Experts of a small language model: 4 picks a token.
Below are experts of layer 4 (counted from 0) of a mixture-of-experts language model. Rows are named router (the router's row for the expert), up (a neuron's input weights, with its number), down (a neuron's output weights, with its number) and show model dimensions 0-63. Each number is 50 + 10 x the weight over its row's rms, rounded and kept within 0 to 99.
Before each expert's rows: a language model's description of what the expert responds to. This comes from a sample of Wikipedia text that the model never trained on.

# expert 62
Description: Periods ending sentences before line breaks, heading markers, and word-final endings like Mujer-es, Plan-et, again-st.
router:55 40 41 35 51 59 44 39 47 68 36 56 68 53 53 47 32 65 56 53 39 45 42 49 41 56 43 42 36 34 53 54 42 48 48 47 39 72 43 40 69 44 62 45 39 33 41 69 47 35 47 31 49 48 53 55 50 53 51 58 45 39 59 20
up0:53 33 48 19 73 57 35 52 46 63 62 34 52 50 49 60 54 50 64 52 48 63 52 46 50 50 51 40 43 52 62 33 42 54 45 44 34 67 42 50 64 54 54 72 40 32 42 52 57 52 71 43 51 44 55 33 49 64 43 48 47 49 56 35
down0:49 44 50 59 41 50 41 38 61 45 38 52 49 70 33 63 51 60 59 42 46 50 59 57 65 62 42 60 40 63 51 48 61 55 49 50 48 28 50 49 43 60 50 26 52 50 70 42 57 53 45 71 55 52 53 48 68 46 51 42 58 51 50 63
up1:54 56 51 34 44 60 74 55 43 47 56 57 25 54 56 36 34 50 41 39 35 57 59 51 42 54 44 58 53 31 59 54 60 35 51 58 39 65 54 52 53 61 45 59 58 48 38 73 45 47 54 49 31 67 40 68 48 50 44 49 48 44 64 51
down1:55 58 55 42 50 58 44 58 51 44 53 41 62 39 54 44 55 40 51 47 61 42 56 60 54 31 34 62 43 44 51 61 45 53 51 51 62 29 64 51 36 69 50 54 71 72 23 54 47 44 42 56 43 60 33 49 61 52 63 68 48 45 44 45
up2:54 41 55 47 68 36 46 30 48 42 67 62 45 67 57 32 46 68 38 50 66 47 38 48 43 64 33 49 64 46 52 59 55 32 52 37 39 52 58 55 55 64 50 42 39 38 44 57 41 44 62 43 50 55 48 43 52 63 38 46 44 62 55 48
down2:58 35 50 31 50 40 44 41 78 47 48 60 33 42 48 60 70 36 49 46 48 41 51 44 49 64 37 35 49 55 48 48 66 45 72 56 49 51 58 58 55 47 33 52 54 64 52 42 54 60 56 53 62 62 54 48 47 50 50 40 31 67 53 67
up3:43 53 43 48 49 68 71 44 46 38 44 52 44 57 50 41 32 49 37 52 54 45 61 51 39 51 44 31 54 52 42 66 47 62 44 48 40 72 52 55 51 57 40 49 46 59 42 63 44 54 51 32 58 66 53 72 50 37 52 54 54 34 53 40
down3:52 35 39 47 55 31 42 63 59 62 62 53 43 40 48 38 56 47 61 63 60 37 51 41 40 51 57 71 43 50 52 52 50 69 38 55 43 26 40 55 48 57 56 58 57 40 62 48 50 52 36 35 61 65 47 46 54 53 61 69 50 64 64 68
up4:53 48 19 39 47 62 38 46 58 41 52 49 38 54 50 38 42 60 60 45 50 43 33 53 35 51 64 50 39 34 66 23 55 46 70 31 46 43 52 41 57 58 66 46 50 52 61 51 69 51 46 54 34 49 41 38 38 52 47 54 49 62 63 53
down4:53 66 57 52 38 53 35 77 50 42 45 40 49 62 30 52 49 55 45 45 40 35 63 59 58 46 55 54 60 57 34 38 40 45 52 50 58 29 47 53 65 46 52 25 44 51 53 40 62 57 49 46 65 53 62 49 47 60 50 64 47 46 50 51
up5:52 51 31 55 34 73 31 41 45 46 37 54 44 52 49 55 48 49 51 53 49 46 65 57 42 49 56 53 30 59 51 59 57 60 71 55 49 63 39 52 46 68 70 79 55 42 48 39 50 47 53 49 41 58 60 63 62 30 56 44 39 41 42 52
down5:45 46 54 28 64 36 26 57 54 57 52 41 63 32 48 39 42 39 49 47 50 57 46 65 53 45 54 46 58 49 46 53 31 45 44 44 59 52 50 61 75 57 26 39 45 48 52 41 51 69 37 46 62 51 57 59 58 67 51 51 20 46 54 49
up6:51 52 59 38 48 51 54 64 57 36 54 54 52 68 49 58 41 46 51 55 47 27 37 61 51 46 41 60 60 66 35 38 42 46 66 49 63 38 38 59 49 56 65 60 35 44 45 55 41 51 79 43 60 52 51 59 41 55 43 56 42 42 33 28
down6:52 51 49 37 63 44 62 58 57 53 38 31 39 50 62 53 62 41 33 55 38 42 53 65 46 65 37 61 55 37 38 49 65 51 52 64 48 90 52 46 52 63 57 43 50 51 40 37 59 39 47 47 52 40 40 57 62 51 62 37 43 68 40 44
up7:56 59 46 54 37 56 50 57 49 29 66 27 46 44 45 35 49 59 38 47 46 59 51 62 54 52 80 42 49 62 59 33 49 69 51 60 45 43 57 72 53 47 53 52 40 60 43 59 37 44 42 54 55 33 53 57 42 62 43 62 38 56 56 34
down7:50 67 48 52 39 71 49 83 45 45 66 54 64 42 46 58 45 42 41 33 45 28 59 34 40 42 33 42 59 71 45 50 28 41 53 72 59 60 45 38 55 65 64 45 59 51 66 45 38 44 62 54 63 48 52 57 49 48 54 33 35 63 38 45
up8:56 48 44 57 36 68 50 33 41 57 55 57 49 51 36 53 35 51 48 54 29 56 43 56 57 32 57 37 54 71 46 66 49 40 55 44 47 39 45 39 52 51 51 46 45 49 48 47 59 49 36 60 18 58 41 46 51 40 46 54 70 65 55 32
down8:48 51 60 52 33 58 60 47 44 68 50 46 52 49 32 56 51 45 44 40 41 51 52 46 55 49 51 57 39 64 36 57 62 45 51 33 61 53 40 50 55 40 49 66 24 57 14 62 69 42 56 41 57 44 44 40 42 55 64 45 58 47 60 54
up9:39 54 54 58 64 57 54 50 42 57 45 64 53 48 39 51 40 59 37 45 33 50 53 59 33 36 45 54 41 47 58 57 24 53 48 55 65 46 45 39 58 51 55 48 61 44 36 57 43 47 65 43 52 49 45 56 63 68 47 54 44 52 57 42
down9:41 58 46 59 51 51 52 82 56 71 62 29 39 50 42 61 49 43 58 38 46 45 52 45 51 56 54 45 45 62 45 56 51 60 46 62 49 52 46 39 39 48 33 53 56 37 58 44 65 49 45 54 60 44 63 39 46 47 25 62 42 55 54 56
up10:59 58 52 60 36 36 52 40 66 69 52 37 57 43 30 50 41 60 62 61 35 41 52 55 32 54 43 44 64 57 45 42 71 61 46 61 30 48 47 44 59 53 53 43 52 48 38 61 58 55 42 53 47 47 55 58 60 61 40 38 29 38 45 55
down10:59 61 71 55 36 33 25 40 59 53 49 50 47 41 58 54 33 37 71 57 43 42 50 39 52 45 39 65 45 54 42 51 44 45 44 36 48 56 56 53 62 32 38 57 36 66 44 38 63 46 50 49 38 63 48 37 63 21 38 57 45 36 60 77
up11:62 67 50 46 54 55 67 64 35 31 40 45 45 34 55 52 49 59 45 57 48 28 46 39 45 51 55 53 50 38 36 42 49 64 34 46 40 85 52 41 70 41 54 42 47 51 54 62 52 53 47 57 58 38 31 44 52 39 50 52 44 41 63 34
down11:45 51 28 38 58 44 34 48 56 58 39 48 44 42 61 63 39 37 69 45 43 54 58 60 62 45 48 43 53 46 48 37 43 42 60 54 37 41 44 65 49 68 52 42 43 54 30 45 42 49 22 63 51 27 59 42 43 36 32 67 58 46 45 55
up12:51 54 56 37 56 52 52 54 55 55 46 64 56 38 54 64 36 77 57 43 43 52 43 47 42 23 46 48 39 57 50 50 61 51 53 22 61 63 47 44 74 47 45 49 51 48 57 73 59 42 51 40 25 56 53 49 51 41 47 44 65 36 40 43
down12:62 50 49 41 53 48 30 53 52 47 42 37 60 47 45 63 55 41 66 68 42 78 69 42 41 58 58 50 54 48 57 44 22 30 58 60 46 44 55 50 44 66 43 44 63 53 53 38 52 69 41 43 36 58 46 55 53 56 54 40 50 40 65 55
up13:69 54 61 60 69 46 66 42 65 49 47 43 37 48 45 47 45 48 56 53 47 52 53 58 42 54 52 58 53 64 67 43 46 69 43 41 39 59 54 46 43 37 50 49 51 42 63 64 34 39 52 43 37 40 41 50 41 42 41 60 65 45 49 45
down13:47 55 45 39 41 54 48 42 46 55 57 48 39 54 59 64 56 48 42 32 51 40 40 30 49 49 51 77 37 42 47 27 43 66 43 44 32 44 38 35 56 47 48 66 41 42 71 51 48 42 63 63 30 57 54 53 63 60 77 60 63 35 54 46
up14:62 48 54 55 40 62 63 42 30 49 48 39 62 45 35 50 30 66 40 50 56 39 50 46 63 45 70 64 49 41 49 51 57 51 51 50 56 51 41 55 57 45 47 42 51 63 64 71 42 45 47 46 50 55 64 45 64 45 48 54 52 39 36 46
down14:44 52 55 46 25 50 55 39 62 44 35 38 39 48 44 51 38 42 48 49 48 56 39 43 30 40 57 53 41 38 69 53 59 44 46 45 61 40 57 55 48 54 62 45 57 74 54 51 55 54 51 63 53 51 59 63 35 64 51 48 76 43 72 52
up15:59 56 47 36 52 52 47 44 40 28 56 60 34 64 60 61 45 53 41 60 44 48 31 54 61 61 41 45 58 40 48 52 39 39 32 32 42 61 30 47 46 53 50 39 48 39 36 36 55 48 66 54 67 40 69 61 49 49 51 40 48 39 62 59
down15:47 79 41 48 55 45 35 56 44 53 67 50 44 45 29 37 52 49 51 60 66 29 35 58 51 51 48 41 37 47 30 40 46 65 56 50 49 48 50 50 55 45 43 46 73 61 41 63 46 53 70 36 53 65 51 64 32 58 54 51 36 32 59 54
up16:56 56 40 50 62 51 57 61 37 44 51 36 42 56 43 57 37 59 52 52 37 54 41 64 33 45 42 39 40 43 37 66 46 39 42 52 50 54 56 33 51 36 43 38 36 51 47 43 31 47 41 50 44 34 40 34 61 54 64 43 35 48 55 25
down16:46 67 51 44 62 51 67 59 39 68 58 53 51 52 48 54 52 51 56 49 38 56 72 53 68 50 58 57 35 55 55 46 47 40 43 58 52 56 43 28 48 42 59 55 34 54 47 48 37 65 37 64 56 46 64 48 46 36 51 55 60 54 40 46
up17:36 36 58 37 54 56 49 50 38 59 44 45 59 55 51 50 51 59 48 60 65 47 50 52 33 45 50 55 42 48 37 69 56 55 43 52 29 63 60 54 64 38 55 50 44 43 46 62 54 54 46 38 31 66 71 35 42 52 48 34 53 68 61 37
down17:41 48 47 57 63 39 26 32 70 46 52 59 23 57 43 52 60 40 42 57 40 54 74 51 64 45 39 49 41 42 47 56 53 49 45 40 64 49 52 47 42 57 57 52 46 64 54 53 53 66 63 47 71 61 45 63 41 45 57 54 49 39 43 66
up18:48 43 57 45 25 77 23 40 53 52 47 64 69 57 44 42 50 51 64 51 42 48 70 43 35 40 43 47 48 52 72 35 53 51 51 41 43 55 43 62 50 64 39 67 49 56 42 33 52 47 48 40 49 46 71 64 51 41 63 52 48 38 42 44
down18:52 30 36 65 52 27 38 49 51 53 31 36 55 43 50 36 50 22 44 47 44 42 56 45 54 59 58 55 75 51 46 62 33 53 54 43 36 71 60 53 44 45 45 43 47 54 37 52 57 74 49 46 32 40 51 54 61 73 58 60 39 47 47 54
up19:57 52 64 44 47 50 62 48 53 55 32 50 63 46 35 48 41 44 53 52 47 50 43 64 44 33 49 47 36 51 67 51 53 59 55 59 50 67 50 56 61 41 42 42 57 42 53 46 37 43 52 26 64 20 43 47 56 45 47 46 44 51 38 43
down19:55 38 44 55 45 39 44 52 35 27 44 53 44 68 56 64 50 33 60 44 35 49 62 28 40 70 59 57 66 69 63 47 41 41 31 45 55 56 46 43 56 34 56 41 51 44 39 43 65 41 58 42 45 37 35 56 59 53 49 44 33 53 38 61
up20:70 55 51 42 47 39 62 38 49 33 51 40 41 57 52 57 45 56 42 74 52 58 82 45 52 53 39 44 53 48 38 58 50 53 59 27 42 49 67 38 40 53 61 39 45 39 64 46 48 43 37 60 42 55 43 41 26 50 54 47 72 65 56 39
down20:48 48 46 71 36 66 47 68 57 63 76 50 40 58 55 49 55 57 41 46 35 49 52 36 46 39 47 61 65 67 68 49 50 67 38 37 47 57 42 56 64 56 58 67 52 46 68 54 43 50 38 44 68 50 48 56 51 50 66 50 36 52 70 50
up21:71 57 29 39 62 69 52 58 55 44 52 55 61 49 57 51 39 50 54 62 47 52 43 67 44 59 40 46 49 35 40 42 34 35 49 26 37 53 41 46 50 54 59 43 49 36 53 69 52 55 47 44 43 49 43 55 48 51 55 56 47 33 36 41
down21:41 29 38 43 74 44 35 48 57 56 29 41 67 54 62 65 33 64 43 58 51 45 43 42 41 53 30 62 54 68 63 52 71 37 38 33 38 52 45 47 47 55 60 56 57 44 56 49 67 35 44 46 48 45 55 49 50 58 56 46 46 43 33 66
up22:41 39 54 58 41 61 57 42 34 59 40 64 60 41 35 60 29 50 63 52 43 33 40 64 42 39 41 52 46 40 66 52 56 59 56 45 36 45 42 47 55 44 47 35 58 56 56 69 49 51 57 56 47 35 61 67 40 61 56 44 36 54 39 26
down22:52 46 78 49 46 72 46 60 30 42 65 50 46 54 51 65 45 46 54 46 56 42 53 41 54 48 56 41 59 44 55 44 62 61 56 64 54 49 54 53 53 51 52 48 59 48 61 52 34 49 46 60 45 48 42 41 32 50 53 35 40 36 44 56
up23:54 52 55 59 53 51 36 56 51 65 50 42 51 55 38 46 32 62 55 59 41 39 48 54 46 42 45 40 42 36 67 43 51 49 54 61 53 45 44 44 57 68 51 48 53 37 43 44 46 11 67 35 46 42 46 53 45 54 66 58 41 37 50 52
down23:52 46 59 46 53 32 43 49 53 37 52 43 42 41 57 55 56 61 33 36 52 50 44 44 49 71 43 43 66 56 69 55 59 50 50 45 44 53 30 48 46 52 44 58 25 37 59 59 49 50 49 46 55 56 49 46 42 48 31 47 40 54 46 40
up24:64 42 46 36 34 61 60 52 64 58 47 42 59 41 58 47 43 64 42 41 64 56 44 55 52 45 45 41 37 53 46 57 43 57 43 55 55 34 67 59 49 73 57 39 47 42 44 59 66 47 38 46 60 50 37 59 47 71 70 45 56 46 58 55
down24:63 61 39 37 52 65 42 32 31 69 39 54 50 49 47 51 66 60 44 56 64 40 38 75 49 41 57 61 51 56 52 52 54 57 51 52 57 67 44 42 52 58 70 59 50 50 30 37 60 60 50 42 49 35 40 36 57 56 56 45 45 26 40 56
up25:48 65 45 55 63 56 35 44 46 51 31 48 46 58 42 62 33 65 45 56 51 46 55 59 48 47 53 66 83 51 45 55 52 45 53 44 44 62 42 30 48 46 57 64 49 50 42 19 43 51 67 56 63 53 65 47 51 36 52 58 56 56 42 45
down25:43 62 63 34 58 45 43 45 64 55 48 34 44 51 48 56 46 38 34 31 61 58 37 47 49 66 42 30 49 59 47 47 48 52 51 54 49 72 57 48 61 75 51 49 39 47 46 50 41 48 40 66 48 52 44 47 45 62 47 60 45 53 45 75
up26:60 36 41 49 48 55 53 48 53 47 29 55 53 66 56 58 41 59 55 42 64 52 48 52 61 47 57 36 42 60 44 49 23 65 58 61 65 33 41 22 45 34 52 64 50 40 68 47 61 38 48 56 56 42 45 44 70 61 59 47 61 53 50 44
down26:34 66 46 27 53 58 46 55 39 59 35 43 39 49 24 37 71 50 49 48 42 44 27 37 41 52 48 43 43 38 51 37 41 43 60 50 38 49 58 59 47 39 42 58 36 59 58 63 35 44 69 46 48 67 60 49 44 53 48 52 46 43 29 38
up27:45 64 68 51 62 49 69 49 46 46 59 72 37 26 49 54 34 56 38 40 64 46 40 62 49 58 40 37 41 34 45 40 60 46 62 32 47 49 48 48 56 64 37 40 56 50 48 51 47 43 47 51 41 55 33 52 47 65 69 42 42 53 49 58
down27:51 48 71 57 48 38 32 38 38 48 45 50 44 60 58 54 54 52 59 36 56 60 53 65 50 42 47 58 67 29 43 40 59 47 66 57 45 51 56 56 76 47 45 44 65 54 48 61 54 31 45 46 35 71 67 62 55 55 51 56 49 43 58 48
up28:55 35 65 52 51 49 76 38 49 45 62 55 45 29 49 43 58 53 51 63 53 32 61 50 60 57 44 44 63 37 53 60 57 42 38 47 59 55 55 30 80 50 50 49 36 52 39 57 59 42 52 34 64 57 55 42 50 27 46 45 50 48 78 43
down28:47 46 32 52 56 35 40 52 57 56 36 52 56 67 47 37 54 46 57 44 67 54 30 45 38 47 53 27 53 52 47 57 41 38 55 65 33 63 52 53 43 47 50 53 41 57 57 56 42 42 39 67 53 61 43 59 51 41 54 46 37 62 37 69
up29:45 30 60 59 45 47 44 50 65 42 60 50 55 65 59 47 50 49 52 42 52 49 48 53 36 44 50 29 52 61 48 54 59 58 55 55 56 48 66 60 53 48 52 53 42 43 47 51 67 36 48 55 40 39 43 54 50 58 51 33 53 54 43 35
down29:37 51 64 56 56 47 68 19 38 50 22 47 47 61 44 67 44 55 36 65 54 40 54 41 47 55 38 43 45 52 39 62 52 51 42 39 58 60 56 33 64 52 48 44 63 60 41 47 56 69 36 54 60 51 65 49 46 77 45 49 54 67 51 41
up30:47 36 46 60 34 57 47 65 53 50 30 57 60 56 48 28 40 50 52 50 39 43 52 40 57 57 64 43 59 53 50 65 52 46 57 51 56 70 32 54 63 64 57 59 38 54 41 44 53 44 44 33 56 47 62 44 53 36 39 73 46 38 58 51
down30:59 47 50 40 33 45 54 27 37 48 48 55 46 45 49 63 59 45 46 54 63 57 57 52 58 44 50 54 58 33 44 51 41 51 45 49 54 60 56 37 65 49 38 39 60 59 25 54 43 59 57 65 57 56 33 42 63 36 52 35 40 61 53 42
up31:49 39 52 54 56 65 51 48 46 50 61 54 54 53 58 55 43 57 36 48 50 40 50 57 51 55 38 57 57 32 52 55 38 28 43 47 22 60 52 47 63 50 48 29 43 39 34 53 49 44 48 28 42 45 53 53 56 53 38 55 37 62 52 56
down31:56 50 59 48 48 40 32 54 74 49 36 57 37 51 28 51 60 48 43 63 46 42 49 56 53 55 33 50 38 38 67 51 40 54 54 44 60 47 26 46 38 49 33 47 53 57 52 63 37 52 46 40 35 73 45 78 45 59 33 56 48 43 40 49
up32:35 48 51 35 58 51 54 44 56 46 52 30 44 60 66 51 35 47 57 43 49 34 65 77 46 57 28 34 47 56 43 60 60 66 49 54 52 66 43 57 56 43 37 51 49 53 48 45 53 49 60 46 47 40 23 71 69 52 56 41 60 45 32 27
down32:54 29 37 58 44 38 41 47 55 59 60 42 52 51 60 38 55 56 59 54 39 52 52 39 34 55 75 62 36 53 46 52 58 48 40 42 42 57 59 49 48 55 47 38 53 41 34 42 32 42 30 55 51 58 54 58 59 43 41 51 41 51 45 50
up33:46 33 62 35 47 69 36 58 47 57 40 52 52 56 40 55 55 56 34 51 47 46 42 58 43 46 50 63 42 57 67 46 47 66 44 44 57 37 51 38 67 39 73 41 43 62 43 65 55 53 45 42 46 50 27 56 47 53 56 52 43 70 69 33
down33:37 45 35 43 61 37 31 78 58 54 57 59 46 64 44 48 29 50 42 62 30 43 46 46 57 65 41 34 41 46 36 55 53 42 58 59 65 64 47 44 39 50 23 56 61 40 43 49 49 41 40 49 60 50 40 37 54 58 43 55 53 55 70 45
up34:50 60 31 50 57 58 49 36 42 55 48 50 42 52 54 49 45 50 43 54 41 31 56 55 38 47 55 51 49 58 44 71 63 37 42 44 48 30 38 72 36 49 58 31 34 47 44 63 54 55 51 43 50 57 50 75 38 64 54 53 60 47 48 39
down34:53 46 40 50 48 63 60 48 51 53 45 54 24 50 50 51 67 49 57 53 39 77 39 40 23 62 62 45 62 64 59 29 61 35 42 36 46 52 54 40 57 54 51 47 51 56 54 42 51 39 44 45 38 44 63 63 48 56 52 53 45 49 41 66
up35:50 49 45 48 46 52 41 39 47 50 41 64 39 55 45 39 45 50 52 45 41 57 41 38 45 38 48 29 54 45 66 49 42 65 37 64 38 56 55 71 39 55 48 49 59 35 44 51 39 40 63 47 59 22 60 37 48 72 54 63 42 44 54 38
down35:46 33 38 68 49 36 43 56 57 56 59 62 51 46 42 52 46 59 54 50 50 57 55 35 49 31 63 59 66 45 53 43 75 39 49 37 62 45 42 69 42 29 38 51 34 71 46 40 37 46 58 50 57 41 51 34 62 52 37 72 38 54 61 58
up36:56 58 60 56 50 39 65 50 60 53 51 73 58 36 52 35 39 63 51 46 53 54 40 47 38 69 68 39 40 56 51 53 43 67 39 53 55 51 46 46 61 41 59 28 62 35 71 65 44 41 52 67 43 38 52 55 58 50 51 64 44 40 41 46
down36:42 43 44 66 43 74 40 49 57 73 43 31 37 56 45 41 54 40 54 45 59 47 55 43 40 56 45 58 55 64 69 51 48 66 38 58 39 46 41 58 50 51 31 42 49 46 43 43 43 48 55 50 59 72 52 42 41 50 59 54 57 62 42 59
up37:46 54 57 41 58 53 56 46 27 43 57 54 48 49 51 45 32 76 60 42 49 42 58 45 48 21 55 42 52 64 63 40 36 50 50 59 68 58 57 33 53 51 63 54 50 49 41 58 51 31 48 43 49 47 50 61 52 45 50 44 52 49 60 38
down37:45 36 58 46 32 45 57 32 43 44 52 55 47 64 43 61 46 62 53 47 40 46 44 50 43 49 43 36 55 34 50 55 55 55 47 51 58 42 58 63 57 57 35 55 62 49 67 48 48 43 62 55 44 62 57 56 56 49 65 43 53 54 43 27
up38:39 48 46 75 40 61 50 47 43 51 47 43 26 34 48 55 51 54 52 66 50 67 56 46 59 46 45 47 46 45 55 42 37 50 36 61 58 43 37 53 45 40 69 63 48 47 46 48 59 43 41 55 62 51 68 60 55 49 59 39 50 46 62 52
down38:49 49 57 39 52 47 49 49 49 45 66 47 44 41 52 40 54 47 41 54 65 60 60 55 67 56 63 47 54 46 52 57 33 34 61 57 61 57 60 52 33 41 28 39 62 45 58 51 55 36 38 68 35 54 56 48 51 38 64 59 70 42 39 58
up39:55 51 42 47 47 56 48 51 46 39 26 49 45 32 47 56 34 64 58 71 30 42 54 56 44 39 47 40 49 56 53 35 61 49 52 38 54 57 45 48 50 68 41 63 53 28 66 54 47 20 46 60 25 43 49 50 46 51 60 46 50 54 44 51
down39:37 56 57 60 44 54 40 56 56 62 48 47 41 55 49 43 43 47 39 42 59 34 53 49 54 43 18 54 56 50 62 36 37 59 31 22 46 48 39 39 37 48 36 54 48 55 43 36 52 42 42 58 49 49 41 42 53 53 46 41 65 39 51 38
up40:63 40 48 50 47 55 56 49 56 40 32 34 61 41 62 49 43 62 44 58 53 60 51 60 62 40 37 44 58 55 44 56 47 50 57 44 52 42 57 56 62 57 65 42 45 43 53 55 55 32 32 32 42 51 49 39 53 61 66 53 52 60 41 51
down40:57 59 45 37 67 44 48 45 40 68 55 42 65 40 42 62 59 48 39 44 61 36 51 57 39 53 60 65 53 47 56 54 56 50 38 60 60 43 43 51 56 56 59 48 45 61 46 26 51 66 48 48 55 55 45 45 35 41 57 44 60 52 49 47
up41:39 62 67 55 66 64 53 42 54 50 37 45 54 26 41 53 45 48 51 64 51 41 56 61 60 30 46 41 33 53 42 45 52 54 49 60 34 74 39 63 61 39 53 56 62 60 38 51 46 41 46 54 54 42 58 62 49 78 54 34 42 48 55 49
down41:48 48 56 21 51 49 66 34 37 54 58 56 45 68 50 56 50 43 52 56 50 43 61 50 56 70 58 58 55 47 36 42 67 51 58 59 39 40 52 47 48 48 39 30 47 33 32 45 58 49 40 61 61 56 66 66 57 39 41 67 34 59 44 41
up42:54 39 24 49 36 71 52 42 52 51 61 53 50 55 39 49 48 53 54 56 56 51 30 58 41 62 59 50 26 55 45 50 50 60 75 47 47 30 53 34 63 48 53 72 42 42 48 45 75 48 35 52 51 54 24 53 49 54 65 49 54 50 61 42
down42:49 56 49 34 45 51 33 34 43 65 55 59 55 57 40 45 21 34 46 46 39 48 43 49 47 48 41 51 55 56 41 46 49 53 60 41 60 64 47 52 51 57 61 53 66 56 39 45 47 42 50 46 29 70 48 51 32 53 46 35 43 52 52 49
up43:39 49 31 43 60 57 66 54 48 43 49 53 58 39 39 52 43 50 46 49 36 45 61 56 46 56 56 41 45 47 59 54 55 59 44 23 58 56 38 51 41 44 53 61 52 53 38 57 50 51 53 56 55 53 53 61 35 38 34 65 40 34 43 51
down43:58 51 44 36 63 46 56 29 34 65 52 41 49 46 56 67 61 60 60 43 56 41 47 56 49 59 53 28 65 48 45 67 71 41 48 48 28 44 46 49 64 45 31 59 40 61 42 43 43 43 46 56 56 43 57 56 29 49 49 52 57 44 54 48
up44:71 47 51 41 69 40 49 36 48 45 65 55 43 47 66 38 54 59 31 40 31 54 59 56 56 53 44 35 69 48 58 47 57 48 34 55 48 51 61 52 43 41 59 54 55 38 48 56 48 50 44 44 55 50 44 56 43 41 35 55 49 45 48 44
down44:46 43 41 41 44 36 53 61 46 59 47 45 37 63 50 49 61 66 30 65 53 48 61 36 39 52 45 59 78 44 37 39 40 46 42 45 40 50 55 46 55 23 41 46 61 49 45 58 32 40 53 50 42 52 56 52 48 55 50 58 56 22 42 55
up45:39 52 61 83 55 70 48 46 61 60 42 64 21 49 40 49 17 57 44 46 52 50 51 62 58 40 46 44 52 58 62 48 39 56 44 48 56 51 41 37 57 42 47 29 46 56 51 45 56 46 49 48 39 43 41 55 50 45 62 66 64 47 52 56
down45:62 54 27 36 38 33 38 43 46 51 42 55 53 36 68 46 57 49 52 44 56 66 65 52 52 54 60 49 60 66 55 70 35 54 54 42 59 55 53 48 59 51 33 49 50 39 63 52 46 44 51 51 53 46 59 62 57 49 54 55 73 58 43 54
up46:49 37 62 39 58 51 50 46 57 51 48 57 38 39 41 56 52 51 43 61 69 50 55 53 43 52 43 55 64 62 53 66 35 63 34 56 43 53 46 47 53 45 68 53 38 35 55 43 38 46 59 43 31 47 60 48 32 53 32 60 68 59 73 51
down46:60 54 57 60 49 45 51 33 57 43 36 48 47 67 49 59 45 51 51 60 41 49 61 53 58 62 59 41 42 57 60 58 58 54 35 39 55 47 53 44 55 46 44 63 68 58 62 65 35 59 51 52 70 55 64 53 71 50 63 53 42 34 48 55
up47:43 65 37 39 41 56 62 42 33 46 52 47 36 42 45 53 46 54 67 67 63 37 51 45 32 54 61 56 33 32 55 52 48 60 79 31 44 54 65 32 48 47 64 43 73 47 61 46 59 49 38 32 40 61 37 49 38 49 57 56 59 58 58 40
down47:58 39 45 58 69 56 55 54 47 59 44 58 58 47 35 51 61 22 59 34 57 64 53 60 46 26 53 45 47 43 50 44 46 47 59 58 51 44 54 53 52 53 45 39 46 56 36 45 55 73 61 61 55 57 51 47 38 45 61 44 63 63 54 55
up48:46 60 53 39 65 42 44 57 61 56 64 70 53 45 51 53 50 49 60 50 34 56 57 55 57 59 43 38 52 57 62 37 45 40 56 56 40 54 68 55 61 48 51 47 46 53 42 61 55 54 52 26 54 43 62 37 53 39 78 63 53 53 48 35
down48:43 52 50 51 55 59 38 64 65 54 46 52 48 56 37 48 53 57 40 31 43 46 52 50 50 52 59 44 69 58 63 34 64 52 60 44 52 48 41 41 53 50 55 56 66 53 38 37 72 44 48 53 37 43 54 40 37 59 38 43 27 47 68 62
up49:70 47 44 27 60 60 23 54 55 55 45 52 50 66 41 47 47 45 53 50 49 58 35 42 21 46 53 26 50 45 66 47 54 52 41 44 50 57 48 52 66 35 47 46 52 33 38 44 58 49 68 51 55 30 46 53 45 60 45 49 45 47 48 42
down49:39 58 59 50 57 52 55 46 44 66 58 42 44 41 53 65 38 50 47 53 56 49 56 43 40 55 47 49 43 65 62 44 39 46 32 48 55 52 57 63 55 47 51 36 37 34 60 46 60 42 58 51 55 50 54 42 46 52 42 41 49 52 37 45
up50:44 46 40 51 54 68 41 45 43 61 30 61 53 43 32 40 41 66 56 52 32 42 66 76 40 50 41 42 44 53 49 61 42 43 47 41 62 39 46 57 51 64 52 39 42 48 50 43 64 48 54 42 42 42 56 58 53 58 53 76 56 43 49 36
down50:54 31 50 68 37 48 63 42 41 50 48 44 58 48 66 32 45 53 66 43 41 68 43 45 45 63 65 53 52 46 55 32 36 42 40 33 63 60 58 48 31 44 50 52 37 57 40 47 58 55 44 49 43 44 49 66 43 43 60 57 50 46 46 57
up51:50 56 43 54 50 43 46 56 57 46 53 57 59 32 36 63 46 55 56 48 53 46 50 52 43 52 41 44 50 57 67 40 38 38 64 61 56 58 59 45 76 58 49 56 56 36 50 45 65 48 54 38 48 52 42 44 43 52 49 55 40 40 62 43
down51:43 64 47 43 42 62 57 60 63 47 59 31 57 39 41 54 68 33 59 22 48 48 55 35 51 42 54 36 48 64 34 48 45 61 44 56 63 50 43 40 40 50 58 57 59 43 42 42 59 59 52 38 51 46 50 51 39 38 36 43 32 58 44 62
up52:57 52 60 48 47 77 59 67 47 32 47 47 38 47 46 52 25 82 54 62 45 40 50 60 57 42 68 45 53 57 51 44 53 56 47 47 47 35 58 53 57 53 71 63 53 47 45 52 50 28 70 44 47 42 48 64 51 58 47 57 45 48 67 29
down52:44 57 40 48 45 39 42 53 48 59 45 58 41 70 50 26 64 44 29 37 57 37 69 40 40 37 54 39 58 66 55 59 58 49 46 40 44 45 26 53 61 52 55 59 39 58 60 51 62 55 32 39 42 52 59 59 54 49 53 65 46 41 49 65
up53:65 36 54 40 61 58 34 47 51 50 38 58 51 58 59 59 55 59 69 48 34 39 39 77 49 39 39 55 48 59 49 27 59 59 42 58 31 43 42 34 62 44 58 32 56 40 63 49 57 48 49 50 49 53 41 53 20 43 63 55 25 47 44 60
down53:41 58 49 66 38 55 62 50 36 54 51 55 46 44 40 52 30 44 55 65 49 34 48 48 62 67 59 49 41 49 63 49 49 61 51 63 60 44 36 63 54 65 62 58 56 43 49 53 64 38 35 57 36 43 53 53 57 52 38 50 52 51 72 56